Experts of a small language model.
Size: 20 layers, width 128, vocabulary 2048, 24.6M parameters.
Training: a variant of Muon for the experts, 701M tokens, 5352 steps.
Below are experts of layer 17 (counted from 0) of a mixture-of-experts language model. Rows are named router (the router's row for the expert), gate (a neuron's input weights, with its number), up (a neuron's input weights, with its number) and show model dimensions 0-127. Each number is 200 + 20 x the weight over its row's rms, rounded and kept within 0 to 999.
Before each expert's rows: a language model's description of what the expert responds to. This comes from a sample of Wikipedia text that the model never trained on.

# expert 23
What it handles: Last token of team, competition, institution and place names, such as Cup, League, Championship, shire, College; also closing quotes and parentheses.
router,192,172,194,243,199,239,204,199,169,234,185,247,172,195,216,160,206,196,239,209,237,207,191,185,206,236,188,223,194,176,214,232,175,179,158,230,212,201,223,180,194,188,205,215,225,182,187,193,201,192,196,197,179,192,154,195,227,199,175,177,203,193,194,198,197,204,233,179,180,211,169,214,219,229,218,203,191,224,225,175,210,226,177,234,193,189,178,200,227,176,225,211,192,205,221,214,209,225,169,198,163,188,182,213,180,203,181,177,207,196,210,174,198,186,173,205,197,206,184,231,208,190,193,186,206,209,206,205
gate0,194,190,217,188,197,208,212,208,162,212,205,224,181,196,189,191,223,166,204,219,195,191,206,148,193,193,214,201,208,191,226,203,211,211,199,244,212,243,225,145,165,177,183,188,149,242,217,201,218,185,212,181,197,203,185,190,177,197,210,246,219,194,167,199,225,190,197,188,166,174,192,198,218,176,204,224,173,201,185,212,217,199,198,207,203,200,195,171,180,202,178,218,211,218,223,236,184,205,198,218,196,166,191,220,228,211,239,232,198,185,221,194,226,190,180,212,182,206,206,195,212,224,236,223,219,189,204,207
up0,234,203,212,197,232,203,212,230,156,182,208,183,209,202,171,194,165,234,209,237,202,195,207,197,224,193,182,203,213,205,206,198,190,177,199,211,181,210,216,199,211,223,190,204,197,201,223,206,182,208,228,203,220,213,184,206,173,215,167,175,244,228,210,212,208,194,169,157,187,210,186,249,241,195,211,170,156,196,212,228,181,231,193,199,205,200,220,207,186,192,181,208,183,241,192,186,177,215,180,204,188,210,224,207,184,192,197,221,149,178,196,208,202,237,244,210,204,200,205,217,227,171,191,181,202,223,189,188

# expert 26
What it handles: Letter pieces inside proper names, often foreign place or person names, such as Pa-le-o, Mo-z-ambique, Bo-ri-s, Ma-d-rid.
router,185,201,182,216,206,203,203,179,191,228,186,220,195,170,206,171,199,181,208,227,219,203,195,211,217,203,188,204,180,169,213,200,199,222,172,204,218,205,218,163,246,187,182,224,241,181,196,203,188,200,186,177,187,185,183,159,215,238,189,204,210,170,216,168,234,223,210,227,208,205,164,227,207,222,207,169,158,230,237,210,167,183,203,194,156,190,212,199,206,197,205,221,181,176,191,227,190,193,194,157,212,192,213,216,216,195,244,210,199,235,205,211,217,200,176,202,175,213,185,231,213,213,176,201,202,194,213,221
gate0,183,197,214,231,196,229,192,201,154,202,212,186,189,184,213,218,212,193,202,198,196,152,194,187,198,193,206,195,199,204,227,196,211,244,200,232,233,229,225,188,160,211,181,178,181,180,200,205,165,193,193,158,175,209,211,180,184,251,203,194,177,196,192,205,178,162,156,210,194,205,173,226,213,190,196,223,204,222,212,201,202,214,193,207,206,203,210,193,164,209,198,228,169,180,176,190,190,207,158,208,190,154,185,207,240,205,232,208,224,218,208,208,206,209,182,205,165,204,202,174,197,231,184,202,216,180,208,225
up0,232,198,191,198,216,201,226,182,227,185,172,237,195,191,161,191,182,208,211,222,190,205,197,192,221,230,175,222,212,200,169,187,195,203,217,224,178,173,181,165,251,202,189,214,213,212,184,222,208,244,192,206,190,216,212,186,194,172,186,167,205,203,205,201,191,211,198,185,173,184,227,221,211,187,205,195,167,202,184,196,217,202,194,206,177,179,200,207,209,200,213,199,176,239,172,187,204,198,215,206,189,204,222,175,149,197,191,233,184,154,214,219,210,217,237,211,187,172,193,146,203,169,217,206,188,222,201,161

# expert 27
What it handles: Past participle endings and past verbs after was/were/he, e.g. forc-ed, lower-ed, began, became, based, located.
router,197,192,160,195,236,205,203,204,209,209,175,203,157,158,209,184,206,193,205,217,248,176,215,199,224,221,179,225,178,204,197,219,189,186,210,225,233,243,221,182,188,171,205,215,199,174,179,224,204,206,186,210,165,171,183,154,224,219,186,180,220,176,215,180,177,213,205,225,187,208,185,195,190,226,225,204,207,238,229,199,164,175,195,227,210,203,206,171,239,193,202,215,150,196,217,216,200,192,202,200,204,231,206,208,237,214,199,207,196,222,204,176,195,212,193,191,182,206,196,221,228,216,196,182,196,194,228,209
gate0,198,199,187,203,184,175,189,241,176,215,210,193,209,191,231,197,216,185,198,208,185,179,232,176,182,183,203,226,221,215,221,225,195,235,202,236,214,226,200,166,155,161,162,201,207,252,218,211,206,177,213,201,200,216,212,218,198,219,199,202,182,163,209,170,177,156,161,223,174,184,198,194,200,208,214,207,201,211,214,218,160,200,179,202,199,220,188,191,162,218,191,196,203,194,189,191,202,216,186,235,173,169,203,226,236,213,195,219,192,205,191,204,191,216,180,212,157,212,191,197,158,224,198,188,198,189,214,215
up0,191,176,239,220,229,197,214,209,215,207,173,170,213,221,157,161,210,180,209,180,213,207,199,197,199,220,168,200,193,250,180,196,196,187,206,186,172,202,185,163,230,209,174,208,217,199,209,225,233,202,242,201,190,173,211,167,193,179,190,171,209,203,198,192,207,188,166,182,189,198,239,246,231,195,193,169,193,216,169,202,211,211,189,203,168,199,206,233,198,183,204,185,192,217,172,190,195,196,216,178,184,193,190,184,179,187,170,210,194,167,171,250,215,224,204,196,185,188,171,178,214,209,194,187,185,201,190,209

# expert 6
What it handles: Word-start or mid-word pieces in lists and credits, often after a space or dash, such as Note, goal(s), amp(hibious), ba(ss).
router,159,176,200,181,189,222,228,165,217,214,198,202,188,183,221,170,218,202,223,201,222,180,195,206,228,234,208,212,182,176,200,195,166,195,172,218,213,198,227,197,245,192,190,228,208,205,213,215,228,223,209,178,189,177,181,216,185,186,207,178,198,197,222,194,221,236,204,233,233,188,167,195,180,216,214,190,183,227,243,196,199,197,208,220,197,203,195,210,203,186,202,240,190,195,218,243,238,209,180,165,167,188,194,215,209,208,217,173,195,211,157,189,210,183,167,188,158,226,183,208,230,190,193,197,193,207,204,213
gate0,214,176,186,204,182,228,191,186,169,211,181,207,178,179,230,208,209,209,204,196,162,166,200,200,199,179,214,212,200,190,223,208,200,241,192,265,227,234,205,183,178,190,187,199,217,193,242,199,185,171,223,178,204,198,226,200,198,205,225,187,182,176,177,183,189,171,181,200,203,190,187,186,227,193,217,224,222,241,203,219,206,209,192,206,182,189,196,197,173,221,183,201,172,172,193,225,207,219,167,227,191,176,178,229,228,171,254,200,201,188,170,229,204,216,193,196,183,199,199,198,239,200,232,192,216,213,201,211
up0,230,199,223,189,225,198,143,233,185,188,184,218,188,190,182,200,170,195,177,193,212,179,183,184,236,196,180,187,188,228,189,215,199,190,206,216,209,186,191,174,209,200,157,183,213,214,229,252,199,221,219,201,181,190,196,165,195,181,188,184,225,173,214,214,218,180,176,205,174,196,204,215,240,187,222,178,169,202,205,190,188,216,167,206,199,191,212,215,202,209,207,216,192,244,178,181,185,168,219,172,204,200,225,188,162,178,173,227,176,181,207,220,210,204,211,180,199,202,188,162,233,209,218,171,173,186,204,202

# expert 34
What it handles: Capital or lowercase s starting a word, especially sentence-initial S (Some, Sam, Slovakia, squads), plus As/as and -os, -us endings.
router,169,192,168,223,219,237,196,165,183,218,210,202,203,166,238,219,201,215,213,184,236,180,214,182,226,203,200,206,172,193,209,210,191,219,151,219,181,204,211,178,216,177,215,224,202,194,199,170,206,219,197,199,198,205,146,182,180,255,215,203,201,190,197,200,218,201,211,207,214,171,187,206,191,202,210,193,196,203,226,176,162,172,182,229,182,202,196,185,203,196,224,217,211,207,211,220,200,217,184,163,176,215,178,238,213,197,219,201,201,233,175,181,196,211,204,200,180,231,154,209,185,225,203,173,214,197,240,200
gate1,193,225,187,218,224,204,174,212,177,189,193,166,184,174,220,205,210,228,207,191,191,178,206,206,185,195,208,236,194,224,158,216,191,227,211,237,227,207,215,217,187,194,196,228,194,200,258,198,209,183,223,222,204,199,213,212,193,191,228,222,242,190,199,208,231,195,214,246,209,200,185,148,165,219,221,227,205,207,203,179,184,197,206,235,207,220,235,181,160,197,184,204,192,192,205,221,187,195,192,189,209,213,204,232,213,199,225,238,214,219,172,180,195,199,202,200,153,205,174,218,175,189,186,213,210,199,230,197
up1,220,191,177,182,207,196,201,210,232,213,226,186,203,162,219,204,222,214,162,196,177,224,185,201,220,222,192,169,191,179,236,183,187,211,199,179,178,176,203,241,225,166,174,183,194,226,183,220,193,224,222,183,190,159,182,188,236,207,214,209,197,197,207,200,196,178,219,214,153,219,192,191,206,223,210,192,192,219,192,220,202,189,181,164,227,193,187,205,158,217,214,185,222,231,219,154,179,229,190,200,189,219,213,202,169,174,223,217,189,225,206,199,181,187,207,213,234,240,215,209,217,195,199,215,175,220,208,190

# expert 12
What it handles: Line breaks ending list items, table rows or paragraphs, plus heading markers ==, ===, opening quotes and parentheses.
router,158,207,195,188,220,216,198,196,182,209,172,213,157,190,225,201,218,181,209,251,207,209,209,202,231,188,196,178,177,195,223,188,189,207,213,187,212,205,180,185,195,182,205,233,242,186,209,189,213,194,204,209,173,190,189,165,183,235,201,208,222,196,209,177,208,199,253,198,231,207,186,221,216,208,215,171,185,194,215,186,224,199,187,217,167,212,200,201,255,210,209,199,190,186,224,224,212,199,209,184,149,216,191,223,209,194,208,173,170,206,194,158,168,198,210,183,166,223,190,196,181,198,184,163,210,205,241,203
gate1,187,219,204,209,205,198,213,230,173,186,173,169,206,191,197,193,210,216,221,204,200,201,161,200,165,240,202,201,189,237,178,197,198,210,204,187,216,194,205,208,195,182,192,211,175,242,258,164,213,179,206,207,199,195,242,207,182,185,238,197,221,197,204,198,209,216,190,199,214,201,195,159,226,215,179,217,231,223,222,203,197,202,219,235,196,230,198,200,156,179,186,234,190,199,217,206,228,218,221,167,194,235,206,214,200,227,238,226,178,189,204,200,193,195,173,209,209,187,186,183,153,221,192,225,194,201,222,172
up1,198,219,187,226,194,177,178,201,192,217,208,224,210,193,168,196,199,217,158,224,166,198,179,198,190,219,203,189,200,175,209,170,165,216,176,195,175,206,182,220,221,181,172,181,210,221,222,239,221,218,251,204,177,196,177,200,215,224,199,204,204,196,199,187,196,218,210,168,172,200,210,226,214,185,172,216,210,242,195,188,187,218,150,205,241,163,184,242,221,191,196,169,195,222,217,179,202,203,197,194,203,217,206,183,171,161,225,194,175,210,174,197,190,189,187,187,201,214,205,191,200,216,190,230,196,204,209,153

# expert 60
What it handles: Middle pieces of longer words after a first syllable, such as at-mo-sphere, in-va-sion, Un-fin-ished, Mun-ic-ipal.
router,167,177,197,199,202,225,231,220,206,240,184,230,169,179,190,202,215,204,240,218,232,190,194,194,225,187,199,180,183,198,253,211,162,219,182,203,228,196,229,195,225,207,222,205,237,218,175,187,193,216,209,187,214,167,183,161,209,202,220,209,199,190,195,208,211,222,230,219,190,211,175,210,191,252,200,178,197,204,241,198,206,187,175,212,207,240,207,189,223,197,192,210,150,193,205,207,213,210,207,147,199,221,216,206,227,196,196,163,194,194,203,193,216,202,205,194,187,215,203,200,194,188,204,209,197,205,238,236
gate0,183,198,214,202,212,213,225,232,139,223,197,229,185,179,188,183,210,220,194,208,200,174,222,191,214,167,206,188,212,216,230,199,217,232,188,230,190,237,191,210,183,216,187,182,214,196,229,202,171,169,191,163,196,180,200,201,189,246,220,207,202,196,168,199,162,154,200,213,166,184,159,188,205,209,206,220,207,238,225,187,204,193,187,205,204,207,215,203,198,191,182,184,188,171,220,174,197,194,176,199,188,181,191,204,241,220,201,198,182,186,207,189,237,189,210,211,155,232,205,192,196,208,242,187,208,196,182,209
up0,242,205,227,173,230,188,196,243,205,198,189,208,212,197,180,190,193,170,188,218,187,175,199,167,230,217,138,203,198,230,198,219,186,191,185,210,179,191,208,227,220,195,193,230,205,208,211,238,202,228,205,203,185,184,206,175,170,208,187,163,204,233,195,208,207,193,170,203,143,192,231,219,225,187,222,161,153,216,179,209,179,202,165,190,193,190,217,207,220,199,203,181,183,220,178,172,190,206,195,177,184,187,219,190,179,191,182,197,193,182,214,217,203,228,204,213,181,187,207,178,175,196,208,182,187,226,199,180

# expert 13
What it handles: The letter s and plural or suffix endings inside or at the end of words, such as exten-s-ions, Honour-s, -ies, -les, -ations.
router,166,170,181,210,237,222,229,185,174,195,174,229,197,184,237,203,215,206,209,207,233,183,210,183,220,201,182,164,199,183,224,194,197,228,191,221,187,228,215,196,190,202,218,237,212,166,190,179,212,195,198,224,184,185,151,183,196,190,201,218,182,201,192,221,202,210,203,206,219,201,166,219,206,210,197,210,200,217,242,172,163,178,144,217,168,178,191,160,204,177,208,191,193,181,213,203,195,204,190,174,190,220,174,212,197,223,207,215,199,226,200,166,202,173,198,192,205,219,187,192,188,193,210,195,223,223,247,227
gate0,169,195,212,192,210,214,205,191,157,218,205,231,162,175,211,217,190,183,187,215,199,195,212,176,200,194,214,179,228,197,246,221,189,244,189,225,169,215,195,211,180,218,211,206,181,225,207,231,199,182,210,183,162,217,214,207,188,236,206,218,197,186,150,204,176,175,187,192,204,180,185,204,226,197,173,239,217,238,222,184,198,195,203,214,219,196,203,161,181,206,225,204,184,190,192,201,189,208,199,188,196,166,197,215,218,211,225,223,193,213,191,209,208,193,214,212,179,239,219,182,179,202,236,206,241,182,223,244
up0,238,207,192,217,236,197,206,200,214,180,175,198,205,188,172,194,198,212,212,211,200,198,216,182,217,215,178,222,226,217,177,184,190,184,190,215,181,196,217,179,217,232,178,220,229,208,205,243,208,206,217,205,179,199,198,168,172,205,185,136,185,203,214,196,220,166,178,183,172,188,214,215,209,179,223,168,182,164,217,228,176,220,191,158,198,199,191,237,211,176,218,187,160,220,176,149,173,215,208,173,198,203,200,192,191,182,162,227,182,177,212,203,199,201,213,210,187,199,183,171,209,192,195,204,207,197,212,171

# expert 3
What it handles: Full stops ending sentences, plus line breaks and == heading markers, usually before The, In or He; e.g. "spots.", "A&M.", "==Regulation==".
router,178,200,190,205,220,232,239,185,209,223,206,208,186,152,210,194,222,207,237,216,223,169,189,199,223,200,198,235,170,171,248,219,193,199,195,214,201,178,203,205,211,194,197,227,187,204,203,182,201,201,213,175,160,185,185,169,192,214,180,192,194,159,183,196,190,225,212,200,189,199,208,200,185,231,235,184,166,235,210,164,170,163,175,199,187,198,176,176,222,195,191,211,189,185,216,235,203,228,154,205,192,204,182,194,209,206,198,217,221,200,207,178,189,208,173,197,160,208,197,212,191,217,170,178,218,233,224,206
gate0,205,195,213,221,182,237,220,209,165,200,196,196,187,154,172,213,225,186,199,191,216,192,205,179,182,209,225,197,211,195,228,195,214,213,210,260,218,226,190,191,167,195,213,214,200,152,239,191,176,163,172,213,176,193,229,179,170,205,200,206,198,174,164,211,180,184,184,221,193,178,193,213,185,190,207,239,199,222,187,169,216,206,207,208,222,198,193,174,201,207,168,206,199,169,225,198,184,209,176,188,210,175,180,220,244,216,224,222,202,191,219,207,227,218,173,175,159,205,203,210,196,203,208,180,198,228,204,203
up0,198,199,201,183,229,192,187,208,222,202,198,211,201,201,204,186,190,198,195,187,213,178,201,187,211,208,155,208,204,208,179,205,211,180,181,181,172,203,208,175,234,195,176,195,201,214,184,244,197,209,247,233,173,191,195,189,196,203,185,185,205,213,233,173,223,203,186,173,201,213,215,223,214,167,225,178,178,196,178,250,194,241,185,199,159,202,195,226,209,212,209,190,167,223,187,216,180,190,216,199,217,203,237,212,159,179,189,233,148,189,197,230,206,228,208,194,204,193,205,190,248,185,222,193,170,199,178,171

# expert 39
What it handles: Content-word starts in biographical prose about roles and careers, e.g. creat-ion, collect-or, as a goalkeeper, served as, became, president.
router,191,196,174,203,257,200,197,193,200,245,202,203,203,202,198,182,200,193,214,215,222,171,216,198,245,232,200,228,177,169,223,206,192,200,188,234,216,220,226,197,219,181,197,222,211,167,207,191,204,210,185,172,190,202,153,186,186,220,216,250,253,178,205,184,207,217,221,209,228,210,188,218,219,208,199,186,203,220,229,195,192,196,211,208,218,210,204,138,217,176,240,211,188,198,199,227,187,205,201,197,195,194,200,231,198,203,190,210,162,220,183,185,200,200,217,173,169,218,189,216,180,206,187,210,221,225,218,212
gate0,186,192,241,210,212,184,180,219,170,207,208,218,203,204,187,189,189,185,184,208,198,205,228,163,197,221,198,176,199,213,213,210,210,270,205,234,213,229,189,189,155,168,176,201,185,205,225,204,224,187,168,210,186,203,208,206,185,233,220,239,195,163,165,166,203,191,186,236,200,197,187,194,230,186,186,227,213,235,221,211,206,211,195,194,225,207,189,152,179,209,203,206,207,185,185,201,181,223,181,194,206,179,188,210,237,184,204,205,206,205,194,238,194,184,175,188,201,234,187,192,180,223,228,207,219,211,210,230
up0,211,185,209,173,238,200,199,246,204,188,184,175,208,205,205,185,165,203,191,224,208,228,224,177,208,227,160,202,225,209,181,194,187,200,171,201,182,189,205,178,219,199,178,181,218,207,219,215,214,230,227,219,175,195,219,185,194,176,211,189,177,192,203,221,207,223,190,160,171,184,206,191,236,203,227,177,184,183,185,213,185,220,168,216,142,155,223,224,209,190,198,193,180,216,166,188,199,213,169,180,185,172,217,193,181,169,188,193,175,182,187,206,186,215,186,181,198,157,211,198,211,195,199,213,189,231,205,170

# expert 46
What it handles: Final plural or suffix pieces closing nouns, like -s, -ies, -ation, -ment (discoveries, controversies, shows), usually followed by punctuation or of.
router,179,170,187,213,213,216,238,196,202,227,183,216,176,182,228,188,247,211,224,234,206,191,206,166,210,226,185,201,160,179,237,224,203,212,165,226,185,193,202,209,215,179,229,206,212,170,194,183,216,188,200,197,189,173,160,164,181,222,187,201,183,196,184,166,222,242,204,204,200,192,184,211,213,234,224,208,168,196,213,200,205,226,177,203,200,193,178,198,203,186,228,196,191,177,227,221,191,203,182,203,201,181,207,204,190,208,188,204,210,237,218,192,166,208,219,174,153,243,199,186,178,204,218,191,199,216,217,222
gate0,203,187,226,188,214,204,206,212,158,239,196,223,210,183,219,188,218,211,175,200,170,213,241,169,195,171,211,217,180,215,210,227,222,222,194,253,212,252,199,180,171,181,184,199,196,186,235,173,193,210,196,184,217,200,207,210,179,224,213,233,212,209,198,184,170,212,192,210,196,192,160,184,208,210,213,250,196,177,207,209,189,177,192,213,220,172,229,185,190,244,183,233,189,197,216,175,195,199,210,221,205,198,196,201,207,201,237,220,184,202,200,222,213,195,208,185,187,218,215,188,187,206,245,193,227,169,204,220
up0,223,200,201,188,224,225,210,198,178,186,182,211,222,198,190,160,176,191,214,203,216,192,190,170,194,201,176,227,193,210,188,209,221,194,188,180,188,204,207,162,223,205,141,193,200,165,211,231,219,182,202,207,192,200,215,167,174,203,187,191,208,215,204,204,232,215,189,201,160,198,216,234,190,202,217,184,195,190,158,202,191,230,155,199,152,172,233,207,177,188,216,190,169,212,195,196,192,233,206,199,218,179,223,206,186,223,168,222,188,174,195,252,206,208,222,163,186,187,217,183,195,167,210,191,199,193,172,200

# expert 32
What it handles: Word pieces in infobox fields, sports tables and tournament results, such as House-h-old, F-i-elds, O-cc-upation, Position(s), torpe-do.
router,146,195,201,204,195,231,213,176,229,215,170,210,202,147,198,188,224,184,253,230,210,175,185,177,217,174,183,191,214,212,215,241,162,189,176,197,233,215,220,183,224,164,218,219,208,194,175,189,171,202,182,206,197,184,186,169,214,208,207,223,201,204,233,208,196,216,234,213,215,180,188,191,200,207,226,179,189,207,241,204,185,199,199,240,201,216,186,201,234,202,196,223,176,213,226,215,165,224,202,178,190,199,189,227,200,204,212,160,203,196,177,206,196,206,191,207,193,220,209,201,226,196,197,187,189,214,200,235
gate0,173,179,193,205,181,215,207,237,169,221,237,201,200,172,235,190,207,200,204,198,170,174,205,176,176,186,213,173,209,210,238,203,192,218,195,262,211,232,185,174,168,203,185,216,197,199,211,207,186,187,183,159,166,203,193,215,163,221,225,215,214,193,196,228,184,190,205,223,194,179,167,202,178,183,190,234,204,235,208,177,210,193,213,211,198,186,197,203,204,232,189,205,180,161,209,191,200,217,169,222,178,192,198,243,207,183,227,225,185,166,196,196,194,207,217,188,183,213,204,184,215,189,218,240,218,204,179,211
up0,250,184,195,206,239,180,185,201,224,193,194,197,215,185,194,175,184,192,203,225,205,199,204,199,239,202,187,213,198,234,157,182,201,228,213,230,176,200,219,188,239,206,202,217,215,216,205,228,213,217,217,202,184,194,207,168,198,215,206,153,231,175,189,172,211,191,177,186,182,201,208,205,221,197,212,185,210,179,208,209,171,222,155,199,209,204,237,195,202,196,216,188,185,226,175,165,213,198,218,172,200,175,210,198,150,183,186,203,186,153,196,242,215,202,204,214,199,197,192,168,225,182,187,203,166,231,191,215

# expert 5
What it handles: Sentence-final periods, line breaks after sentences or section headings, and == heading markers; also odd mid-word pieces like vo-c-al, Li-qui-d.
router,201,199,193,210,236,219,210,201,193,248,204,221,162,189,218,162,228,218,245,206,225,164,168,191,223,187,179,213,169,213,219,236,171,198,159,219,206,200,199,181,220,203,189,218,215,185,209,212,183,208,196,184,172,193,178,170,190,227,159,209,214,162,231,180,197,224,222,217,182,187,206,216,189,235,228,192,191,227,213,187,161,193,183,192,165,213,195,192,220,176,201,229,186,189,213,212,222,215,172,191,205,198,230,200,231,205,199,192,229,200,211,210,205,178,192,196,196,221,205,237,202,216,183,212,205,194,220,206
gate0,181,177,199,207,198,219,182,239,188,203,204,191,199,201,209,243,223,218,173,204,205,178,195,176,211,182,199,210,167,240,217,235,195,247,204,252,207,220,208,214,163,200,194,184,177,210,233,201,190,185,198,183,183,219,229,218,157,226,203,200,166,166,177,196,197,191,179,220,199,211,201,197,166,208,192,210,194,205,225,216,175,188,192,193,194,185,235,152,191,199,193,203,204,182,212,193,189,202,185,218,193,164,179,177,209,208,214,196,226,175,223,214,223,216,203,212,142,234,226,213,211,213,184,193,198,182,202,218
up0,242,198,204,206,241,198,206,187,198,197,220,212,195,198,189,192,184,201,194,217,183,218,204,208,217,219,169,206,186,219,170,201,205,196,207,206,180,218,212,199,236,217,185,216,208,192,196,230,200,205,209,213,190,210,195,165,169,204,197,201,215,180,221,178,199,174,209,187,188,224,248,238,222,187,191,159,201,216,202,209,168,203,142,192,175,185,214,220,216,217,197,211,202,228,186,177,181,200,189,186,226,190,208,192,173,195,199,169,171,163,183,244,232,188,226,205,223,178,172,165,196,164,178,205,145,210,200,188

# expert 47
What it handles: Middle pieces of verbs and nouns after prefixes like re, pro, such as duc, fer, mit, in reference, arrived, including.
router,161,165,186,201,235,237,222,199,203,197,176,206,192,195,185,207,200,198,268,226,234,171,192,180,215,183,184,212,200,210,234,224,193,210,191,217,217,217,218,192,223,184,206,226,198,207,177,189,203,204,242,186,198,178,192,185,198,212,192,202,235,153,212,191,175,227,199,214,202,205,184,193,207,242,243,194,176,209,234,174,183,195,190,217,177,180,177,164,220,160,209,202,156,211,193,195,225,211,196,194,194,219,193,204,195,201,213,164,191,214,179,195,174,197,217,204,195,206,187,185,210,186,194,185,193,214,237,224
gate0,191,209,187,219,207,205,223,218,151,194,204,192,209,172,191,235,181,193,203,193,194,177,206,181,196,178,193,195,210,221,206,235,230,250,214,258,205,246,185,193,162,195,164,204,184,193,211,207,196,181,211,155,186,204,202,220,188,215,182,183,200,170,208,200,173,163,173,209,183,198,176,183,190,196,187,222,182,196,203,183,193,209,192,222,202,198,206,183,178,201,201,217,196,187,198,198,178,198,161,207,169,207,161,222,258,222,228,197,207,202,170,189,213,195,184,186,174,185,205,203,187,188,241,209,209,216,220,228
up0,221,187,212,199,224,184,234,215,204,180,178,179,196,216,202,185,160,211,229,179,211,206,192,184,216,235,162,209,192,238,191,203,189,193,179,192,152,203,237,183,239,223,206,197,222,198,189,220,200,220,226,220,164,193,220,173,194,198,190,163,207,208,224,186,202,192,172,195,181,217,197,211,198,192,204,156,183,171,193,236,198,225,179,192,185,187,207,228,194,208,205,212,168,233,175,194,178,201,174,211,202,198,195,214,174,182,170,226,170,143,202,201,219,201,225,180,201,169,192,164,205,196,188,203,204,194,185,192

# expert 54
What it handles: Commas after names, places and dates before and, which, but, who, such as University of California, Berkeley, 2013, through.
router,204,196,196,238,210,222,235,206,190,223,171,223,183,200,217,166,195,195,235,216,217,218,210,165,239,218,192,223,175,167,222,218,200,181,176,212,215,214,190,181,214,159,233,227,190,188,168,202,193,175,205,193,165,183,177,207,225,197,192,171,218,177,198,191,226,196,211,191,215,190,205,207,198,239,245,172,201,247,226,185,198,202,179,236,168,229,196,181,219,182,201,217,161,201,202,215,200,209,197,204,170,199,199,215,180,216,204,211,207,212,217,174,198,195,222,187,193,208,187,229,211,184,181,185,198,207,239,193
gate0,190,158,207,178,195,200,180,237,179,218,252,236,189,208,217,148,201,191,196,175,218,200,177,173,205,219,240,205,179,200,209,231,215,235,222,253,169,229,188,197,185,203,203,217,202,181,200,207,193,187,166,162,188,212,205,182,225,229,188,184,192,195,178,195,193,179,167,198,186,189,204,183,207,203,203,226,240,209,197,192,196,230,173,217,184,183,208,198,194,210,192,198,185,185,213,201,207,213,194,233,196,147,207,220,205,209,214,204,223,222,227,208,232,217,211,182,164,231,203,197,198,198,223,207,207,199,213,194
up0,179,206,207,213,251,208,167,209,193,221,228,198,188,225,179,175,197,208,219,196,166,214,196,217,228,209,180,169,199,206,198,211,207,219,177,202,170,176,220,181,248,191,172,205,177,194,215,241,189,212,211,229,207,202,213,186,183,187,185,177,209,223,202,203,201,194,224,200,173,193,207,223,243,202,218,199,192,204,173,226,188,207,187,234,156,181,220,199,189,195,217,232,195,244,184,161,178,208,195,210,183,197,224,208,201,210,174,216,159,172,217,221,213,200,239,201,198,194,190,187,220,191,188,175,167,215,180,231

# expert 62
What it handles: Forms of be, have and modals after subjects or which, such as was, is, been, can, plus the -ly adverb ending.
router,200,210,184,191,227,221,181,176,226,214,172,219,161,203,210,204,236,184,227,213,209,219,227,169,235,195,186,224,175,190,214,209,188,211,184,202,183,197,235,191,197,172,220,219,219,191,183,189,251,227,212,208,183,172,190,168,203,227,196,223,195,163,207,210,205,230,233,197,181,194,205,205,215,217,242,197,189,208,224,202,176,175,172,206,217,207,197,204,213,193,196,207,185,177,226,196,198,212,229,175,228,176,174,235,233,191,194,179,206,213,177,147,207,245,204,175,200,220,173,220,205,199,203,186,199,196,207,211
gate0,185,220,195,203,182,241,190,232,163,252,217,218,196,138,210,205,230,205,197,210,192,207,201,175,173,189,177,206,220,185,212,222,237,240,202,258,195,232,182,185,179,178,197,216,205,198,216,187,204,187,207,203,203,219,216,223,185,232,175,219,182,170,205,174,205,182,197,210,195,190,211,195,201,191,219,241,244,226,195,196,222,192,201,202,212,171,202,200,172,207,195,206,194,170,210,185,189,197,180,219,210,176,185,211,209,191,230,207,219,160,198,207,192,203,207,184,158,195,199,201,201,213,243,197,199,209,217,221
up0,203,180,203,204,240,213,201,211,217,177,162,212,211,207,161,173,185,185,244,237,187,193,218,199,205,211,164,218,176,205,188,199,201,196,178,221,197,189,250,186,217,221,163,173,203,200,212,218,210,200,215,205,191,203,212,185,212,206,193,151,195,216,193,190,210,192,214,206,184,216,202,224,233,180,226,149,186,187,205,245,195,217,177,217,182,187,215,217,190,215,198,190,177,220,184,154,182,224,221,202,224,235,227,201,165,186,179,201,178,210,198,240,208,197,226,220,167,176,202,191,215,207,222,193,190,199,189,190

# expert 50
What it handles: Single letters, digits and foreign-script characters in codes, units, model names and call signs, such as 3DS, M5A, mm, KWYI.
router,189,150,159,221,214,197,236,176,189,218,197,232,185,181,219,145,199,215,221,232,229,206,177,169,232,230,191,186,185,204,204,212,194,203,200,233,173,196,216,183,226,177,215,197,194,213,197,196,196,227,214,191,187,188,201,197,196,208,207,219,234,188,217,200,219,236,236,204,213,193,224,239,208,216,200,194,188,207,224,204,202,206,212,215,222,226,200,202,211,216,204,211,216,174,210,258,206,224,169,155,186,195,193,198,216,210,213,190,208,221,191,190,169,199,170,181,198,193,159,215,203,207,187,181,209,224,210,234
gate0,196,177,195,186,202,223,229,208,153,215,203,202,198,183,219,209,183,180,191,204,182,189,210,190,191,218,217,190,193,218,217,219,216,229,203,239,191,248,202,204,183,179,204,196,206,225,226,192,195,193,223,179,164,200,233,200,204,214,204,209,194,167,145,185,177,178,196,194,166,165,183,200,210,171,216,211,230,223,203,225,213,201,182,191,209,193,209,196,177,238,186,223,187,187,200,234,203,237,167,207,201,169,191,220,233,202,235,197,207,163,187,193,179,195,157,193,172,205,168,212,183,183,221,191,197,215,220,235
up0,233,198,234,225,219,215,163,240,219,198,201,213,202,207,189,196,171,199,221,216,210,191,219,174,224,214,190,207,210,203,194,189,193,207,240,226,164,178,214,191,205,193,211,196,207,199,213,216,227,222,206,187,193,171,179,173,187,192,213,173,209,204,208,192,178,207,204,200,181,190,197,205,218,208,215,177,147,216,170,218,207,205,199,205,179,172,219,238,221,172,226,196,177,226,186,173,188,218,191,193,195,183,271,213,176,182,170,205,195,187,185,215,197,216,223,210,196,164,206,185,203,207,144,186,171,208,199,167